{
  "d_model": 192,
  "d_shared_expert": 320,
  "activation": "squared_relu",
  "normalize_top_k": true,
  "lr_router": 0.000287,
  "steps": 9741
}
Below are experts of layer 7 (counted from 0) of a mixture-of-experts language model. Rows are named router (the router's row for the expert), up (a neuron's input weights, with its number) and show model dimensions 0-191. Each number is 500 + 40 x the weight over its row's rms, rounded and kept within 0 to 999. Numbers have three digits each.
After each expert's rows: a language model's description of what the expert responds to. This comes from a sample of Wikipedia text that the model never trained on.

# expert 62
router:452496474476462458556439490527553511466510488487477473481489496479548436484485417528445525498496482525565496521457518566498519518450464531507455510515524519479458494490485432514451505459506479461525469501475478499484440531567440462465513470525507548532537487510533549498495497515494528458491491533527558528468499488544440533476476477551507495526432413449481440462568638438625501400497531538517493488436479485503493470486516426459493522545418480511561537540499518504516518501582459512504514414476518468460554493448473534584496566512490611494518501527433536456407537494522568469
up0:527424492445512479486487436566521493544486458495546511493483507539479466491551495540492475467560511451513539549540456453428524489532481552490524481454499574521548398549473531497509482501531444504534441476498565454527464489495445446514437471599428475479490495491577461491606496511442523400479571462478523496452536511536502517497501493538472480515522489530576548490513571563558507470461471540500490504493507483489491530448510488463476463484465495510546474538512569490500562539535440559516570453473495541528514455601521519599519545526462514523538611468497530562534540492538489444
It responds to: Single lowercase first letters starting a word split into pieces, e.g. v-assals, ep-idemiologist, fl-anks, kil-owatts.

# expert 52
router:491420512532487488506454602575521421490480512497548501579509457557540515478523493563494470446458513510509493500495511520468518506531474490597444504508431549539466468469487473509516468506551461519577524553476473453485463529527491535495444445524526545509465532583514488532488533578447572491487492502489529494548481484541464578494509506533491472567483454486428501501441530457570404420566520504517536442516511444505527421479480486530492551539448496518574429583477534499577513467498541483558545480508525496461535463459482536494492555521480484497529474530425572512531469452527398477
up1:541441447444491454543405470537495472505452438603509459539420433506541493494585511537455429546521494473494520506503454523509498505487512514499449499453437520488496455509439517552434491534483470557533568522563500449516507521553438470476517489517431498521484534513506542484502528498538473503489473484505528563488562441444486538521458525505507520516494509466499430625505475493532524464559525568466513525559543535497436459556557422506593501477516492495526534459460514514567476529494442464518448432504420488488523510493491533454498581502467476475445496461426457556481570446451483522
It responds to: Nouns and suffixes closing a noun phrase after an adjective or name, such as history, tradition, Museum, -ology, plus closing parentheses and quotes.

# expert 25
router:559468458523494496503476528498565463443460523495511518487472427490490404478473514463485516445523563533464425509490489539449582496494551485551480460460470570487525430519524515511540501607512490575646456495514431483471436499506552469484464550471477524539516467513514537515448490543503546483480438484431531419522555501514503555488509421525470435495510448586528502540517527428565465507480459548519552433535509493442524429508525437523469524518473480575532575481441498508444490480485492479512468493438509495483514475538473464576479517490454516590498526462527526472489487499507561502
up1:500426510479492484472542524545484505476424442439482493445520599524460522494523480518517482468537536511531529538521462528531478548492527467536532541490594503425500474574437523584509460486513554445520480522499494459445431589541537476539525504487477481515472490439464519533535482534460450492532450483532480407517529453513519503545473489518491466461483488475544607455496497541431434501561440497506523521578434475561441501538546526498483511456525484558580484520500502520472451526500493505408540413459432493443556506480517522534493564540534482559538499519492478479517431532576574470
It responds to: Prepositions following a noun or verb in running prose, before the or his, such as in, of, on, during, between.

# expert 14
router:454452469542529481518465549543544499441488530492481483555501443477532478533507550504496487501513460582504460540418585542485536519477473517518488429477394534538443504484530481514561507534559450520562477535537504510447416455545526468516484489431430555506514542461560477542481444525409520520562526455508521498494502461547427530502532439519495479551492494476411508465515581525463469446527512543527475459484524446405503445515470539517514516514505503484499515523477488520535530516488449518524483509529583555531489534602518499509509525562452458526538557525439540454533463595533450422
up4:514519520514461516528470556508561535385447463490485493520539544552538467477487553512484509527529416551509459487466535494530470507490490542547463490421396492461504493586524538490521511521597521440445582477548452459489461455499564484468529467487489472497491514434487505569561424585514449501583459476412518486497494504450468459567471549446502466492483516505528508521575533540477445478502552519548494484481498524491501458534527543502517551453549540480544494452453509471531555487514483603482498468459487466471481444563509478515482424496538459526543516472401551444492453518508512449
It responds to: Nouns after ordinals or "the" in sports and music contexts, such as season, final, round, album, edition, plus table percent signs.

# expert 38
router:443462495561465481562475497550510428471467487496466479554487509507510505490534481502446513505512447509575503533497478490464488530556476488431468458532502535512479500502428443480547506547559490477481461551523456450490443481553541488488469511474453536574457479471533538535488542511542466430548500519467559450510520492519475438546415463601514469549415492498420447431500493505510502421506527554536534446457564481486504517559579435519473520612504478516498522544496546520464517562539506487572501502482504449485569484494458510497483612539474550510483474556418564501463541462564451479
up0:457504521483487553494470482472483471464448433497499465576577483448536499589492475459506460448610465496475446494510551508558436514478546487519447456412467537537449490482547501571538529496504421469491506502388476523476549512471529508549518447503522544409512532422500601557436545487502497509451479479495527499445560529489487528474496515517556497489471518483486546461483485534451376474462474562464525496462512430442543560491501465570486543541502533443496536483486524479461498554505489555517498491520461486500480584483520482543510523460468470470551552537535440457525505529471423500
It responds to: Capitalized first pieces of surnames and proper nouns after a given name, e.g. Daw-son, Bash-ir, Far-mann, Yam-amuro.

# expert 31
router:464432497505495539510444529498570442465513369445487535481462469460493516460507475518477544503513490462511535472483438483464475481578535467463523512462453486469485473567434446477500539456503509551492433514575497476457486490566552435479477481483519486491533454505620561478506467523482471481508516515475526498490521544495479557472460506539535510530477476491523429527554539503526424496540466509455534450444557415437539545544625466477475524490504539520469551546486517461506537557501510512458485477452528448470513521507495507495462620594564507549506487548496547458420528491551536454
up0:446499513407490475488534549460525474440482489497534513522412503580452578495532511495495593535474502521544564548437483434482530517503521486463536493504490501471466475537526514586509512490452465428491513465550466545487523453482510460479448485458524512438483522538562492582474455498528497492521510450473539496506613468512475566500498397465537510451430496544542468510570510485472443522488502459497568531467548515505495459513577461465538466493524519493576469506562455416561501555459516466512603513494510462443502533501544441486427518401546506522490520528520527471508475478451549550
It responds to: Opening piece of first names and place or club names in lists and tables, such as Bill, Vic, Alex(andra), Nat(alie), Los.

# expert 10
router:473448547495548498486457596531514446453484480487490414573520498501496446509555457481483520498477430520478548577443515569455514501527497493641472502507461537540487432455514509483583479552526473526568471499484461497454441522529491491487475475484519514508517420486499563544489477528484515566474494502513528533458480510531437551509446504546535462522515466487527522507521502452465470496567410546490553391438456481540536415475515454508446481454441495489614471523491490536527502492501516462561501493474505460453527473499501478484468527508427502470470492497422583464516493536557464413
up1:526568494474520490546511575527449522451533385443439434456469495531444506471508503485458484515578477493501518476544441531567465492538509465559406506512479483529547409498562450469501527502457497490490492553498522550501568481442508512518451480433503503486467485516533500484523493550546557538515472582531469496555479388451536491464509476496556530539436478539528537469519475515502441557474501516472469516447441473429540501503483539519559503460483587536512548514523516513457519492512464554450517511469474431530459527518566598456508577600473597510510503536491505515538537516501525495
It responds to: Common nouns for institutions, groups and roles, usually after the or of, such as government, school, minister, party, Division.

# expert 27
router:546433456511591514556488573554519498438432521449491501516503483457520533517499448493508482443531528518491547585524495523447538521488471467455477457544488464498480524511496481418578491529533499449587498509549482529472513487565512478460471490472492521509450395408465491417533492494456533539526423567570542497537525546421484464454453472459477491503429481498532527538544520499477485472555478489544557556486503480482453517524495461487481547497491480492549548523531501556485457508508533494501477458462547471454529475496487466634458586501500536500464410576514560554484495489567452478
up3:493496538463500531540528439510557497509489523545429505525526488524517505509546460497462506535516450485581527513471489474461497448487531647453525484475589517448465449499480519428519446532550489483547507514491475515524573538517444465465463479494435522501463466545448502461547521459420552509551512436481525478538453553522457545516473545544476512532528522495509488564551466473486571433531495475517490554546583535496550483500475478434487514478482582404465488524501550437458563436430458538542509502525459592559454505508463506569531432509472537580471512520472559473466478535499514472
It responds to: Inner syllables of foreign names and words, often after R, L or W, such as ū in Rūta, ir in Doiran, iro in Hiroomi.

# expert 55
router:506438438535531527524420513595556496436496406480574526482470510469497501465505474536502484463542549485497457463482457498488509464510486494482534453480510475485554414450560495518566476524466486558563486475557494500491501493503498539388500480483551564495446486484509504425468518554534534474466488568490548491514491520467458529454497384507590491558469479540484467506537521433487541401526516582493568467487539489392496441501512512484502567502485530586486502477415551501491519525507492537540472532499539452395512501497518509580485492530524512499444546563473527482463509497500534475
up1:500518496526533493457468517568513538460478536501513494505519486493392477527505569474492506504412534464543484520540560443476524466451508547487495510463551433452535501491546522442508461542514511490518487458557453520452463488570486499470542462553559515440510491496461478433516540528538516501416608565489460587535473518500428518415460508445488446471535464519545485495564464516485549476511506488449561484517510483459441415465622521504529531524561441491546515545411459394548490486500512526491480529522470506525436509482537538568537513483589525531484544528465500508498479458450484518
It responds to: Function words in location descriptions, such as known as, near, from, at, the, and Country: or Coordinates fields.

# expert 63
router:551477545513456471480541529585497425498487515518510509425522469461502467494471464447558565443459548481492490522476575540460506475536499528477468446532453501470486511506553489463538506494534517504499485511472471483423540473568536430439523558487484494461435538438599615455466558604434522543483493490508478518487503474499435509477436451551501490481497400520476466514514513497526494462524469469515592445497537474459465500565507514446405517493470493473477535495514506514528458530509489534485511514465547432485476502482507466558493641538527516484436518491488522492415556584521501503
up4:529538470458471432581442502507498540503484561501533460576459440502452483567428530533501418508454481468509558505523545498471508542501518497495506421483541436498528501504508466430491464487496563508518445495468512449436554505534486435506495519532488554487503517440502564511476494437539523525529447502497444492486511477525415531467472467489430498470473532432563479537505492523503571448499413533387544534512476547466459467499485468482518445479433506605460460551490519602481466496524499498522495486485465410533420494486490471516475480498474436544532492518531469501426422406469472510
It responds to: Opening letters or pieces of capitalized words at line or cell starts, like C-at-anzaro, Bal-anchine, Juan, San, plus "medal" after Gold.

# expert 19
router:461459479535554493579507531608491501501510483450516500479537482495507442488544483458490528475436517514490567535509547555514520476540501468546491488492458503519562485458518484553460569518490539579559450529489515493424547460478497435474473443474518507478522513587489547492521473524489507532459521528521532484463487493460446538453506481502571461518410512439514482494528579528545387543537462558536493510476484463474525384541465465512455495543545532484491497582503569567508532520535539555591444472488551480479559517473489510467520539540445559555469563519527453474507476496482406422
up0:528483537458482496535535483512457512541408562538463500548558543508485507509484464479559445459491426545492528529490432516498476466491524573581518414493580482462563528470562474571475613496463461532552448507519495600512533521573496518477426556429470459437513401514499512467472511503479462473544481475481533460494478481527460523581460517506523547549528489497562518499461503473520473552480479471561463451475391479487486544585500528512489464526528524537469468540566541473495483481528476462507473487420524485437548475488488534498546565520545486465456512496454494500495496544416523532
It responds to: Field names in infoboxes and taxonomy boxes before a colon, such as Editor, District, Owner, Genus, Website, plus role nouns.

# expert 48
router:505496529454529495551456494500597434443498529567557480446471425393520455545554495497465490506555488612509516551481521522531487461563479555507522482472456561537533512538508534533542517550560511483567439497533519479483483395511501518453467489432516500499520552458457549521492457502507505453531472518562512481494514499536470499507551508558521484554514443574468518491558511434489516473550501608476570519517560476479563439471565505578508571534499458501495546472436548482447512432531474488524522445476572454486509525519460498518473511557509512508468536561447530451461469544504519459
up1:537468476498480532559462506528590415413515512452560448564458522507515503416558492517547575447534465529498499533500502576461550551499493501518504456477460444434508461477547532537487504514471432528552529418500526450450460443526474488538490474514473520519571420497517503503472486473491560501460492489534552464446449479514384445471470473514490544561490513541510481450479439445515540490564458490538512506500510472498515410493548526500491589446442541461558479584479473485558517586511502528546421455508494517463552497463453488464461582529515491562495469525458493506512510496512484529
It responds to: Prepositions and conjunctions starting clauses, especially time words like after, during, until, when, before, plus on, by, with.

# expert 49
router:476485457566505472523507525528522494457492591467465389535521500438507471549457498426547507460502463520445566536516536540469542509594481519524530479474498446522513477495514497536538519540523436471570461519484514454513487468517477484426547496441488502492454544565555604487465492482540458509487456504560514494518459456579427555510456483607539502527489536469528517497554598490501496502487498560497527530436540461453495465496524493519450556552464491451476518487442527462539496471527504463583442472444523464424527512533528520567476544541549530496489487558548502471513549448478392519
up0:493502463521511512509519501474453527463457484494468484420457500529460491470501446488451517478524509516525526491480555484488512470514558455547484573551518601531539526516457501491497477571452484512469491522522506467486568586548565534514468506512496576516486424468593520477512522541518522546534475486529551494494490433559507534506382513449540588510514492459526480562510533562566496530503436536497497505481510440501556524566527538512421542520468486480516502409492490479554498507477542542417528511437567488495433512532488533545570509509543640452471469522435471599489528511482539516
It responds to: Main verbs, mostly past tense or participles after was/he, describing events, such as won, played, released, moved, announced.

# expert 61
router:494482521549444492507550566526527527451433521486463434496546462557548471505500386480422511491540587553468618509552536505447554493576437526523541482445480438524454505514491435522505498549542505503570492546531528472483506463539517509499497492401517504564536512482536535574523431469528451563568514510528498501469504547502421521501440455514482498531465498471481453537518536519552521514499483545545572516495509473508546440570520521575430546503464475506500490525463523550571486509509496437541500485490528415441529434516471499520462513542478574471519533548507493489462520494523430451
up1:565577516465536473448495547532471523468546510469532471497479566535524471433497478427480498534509481527560514561488485579500611452468520574462496517494574434545567532459521475527512486532514475444539494543472477529531471465491480495486568398460545563554458516474518506546461518567484472496469424533559457512561467504481419589505452460489502449552505467476452543514480509473519530483556503504500551459516495487475458465435549507543432446494520514479525465449531421446512483457487495537456470574481554530514512429470445494489501429493504523419497537555552505553467542486510553472
It responds to: Nouns and verbs about personal life in biographies and plots, such as wife, father, death, married, sons, hope.

# expert 1
router:526481545520537498594542533497514490507482503436474474463512484421550469509481498482426577439493506572537589514464479521497494503544515580558479480443482544484538447520513516501476535506525491463515489500513465464497511498559528463527495500473464517505470441434649546518447523499484470561512499479497518493509509474563450495471453504495502505545510421514535466476507545539586414531598466431467570489465479471526599427511560451495466515483526518474562461552482534538582502515526498559482466450503547502527575476508499419520548543582471542505458448462495506466447487510535487504
up0:476511491438441437491471492561471552536464568492547457499551544488429501502564487455475525461474453524480574478414471515524528461470481460476472496530477418526491508554530415519458472471514511441562525506566497387520512479499500441488529559540477481487451560475592493475443561527462567495550523510426536509539450530509529512488466501526506480553439483520492518474540539530554432544516490460531474443569516439559476473572600495548503467424524431486514516506537554497493538514554531519491510487550489451514489454475498509535498551558485548511535512477483552553501487506581500586
It responds to: Common adjectives and nouns right after an article, often forming compounds, such as high, national, top, round, record producer.

# expert 42
router:491423515566542528501539550563531476457447493477413444542485450429532454485619466476506464535501502599529541522519499542417486505526542537464494485496429561513505496503447433505521430489584469526578487478587445554463464478513553507505531500497539558508503456498465548515522537526525565508507518523533539517487498527503492492444480486481526547484440460475563511561506506511523484461455433489480544534477493490497494506442448513525517610486487479452532483515499508536533503479618442508541467503537532460494549490465521485570477513503436621588528502493466516526525481488550524492
up0:501531515527487513472512498484486483525554528451440431462471509571606512465508488527601522473461487496507489518460516520462518494569484592501590489549457491535508487442507532494536481476484502491461516453448497452398433493535443552542595490527506464439501499503557494506508472484586491464486434541496516530532504554549479496568463511494435442486496476536471451499554520504501456486543598439457476570471470479585472466440498575463463543586566528539584516469477463537543534470488507539459447540452450541484532504489480504513549513498403501519519497501492502428525457488495539502
It responds to: Final pieces of foreign, scientific or personal names, such as -uk, -ak, -us, -ium, -ensis, -ski, -burg.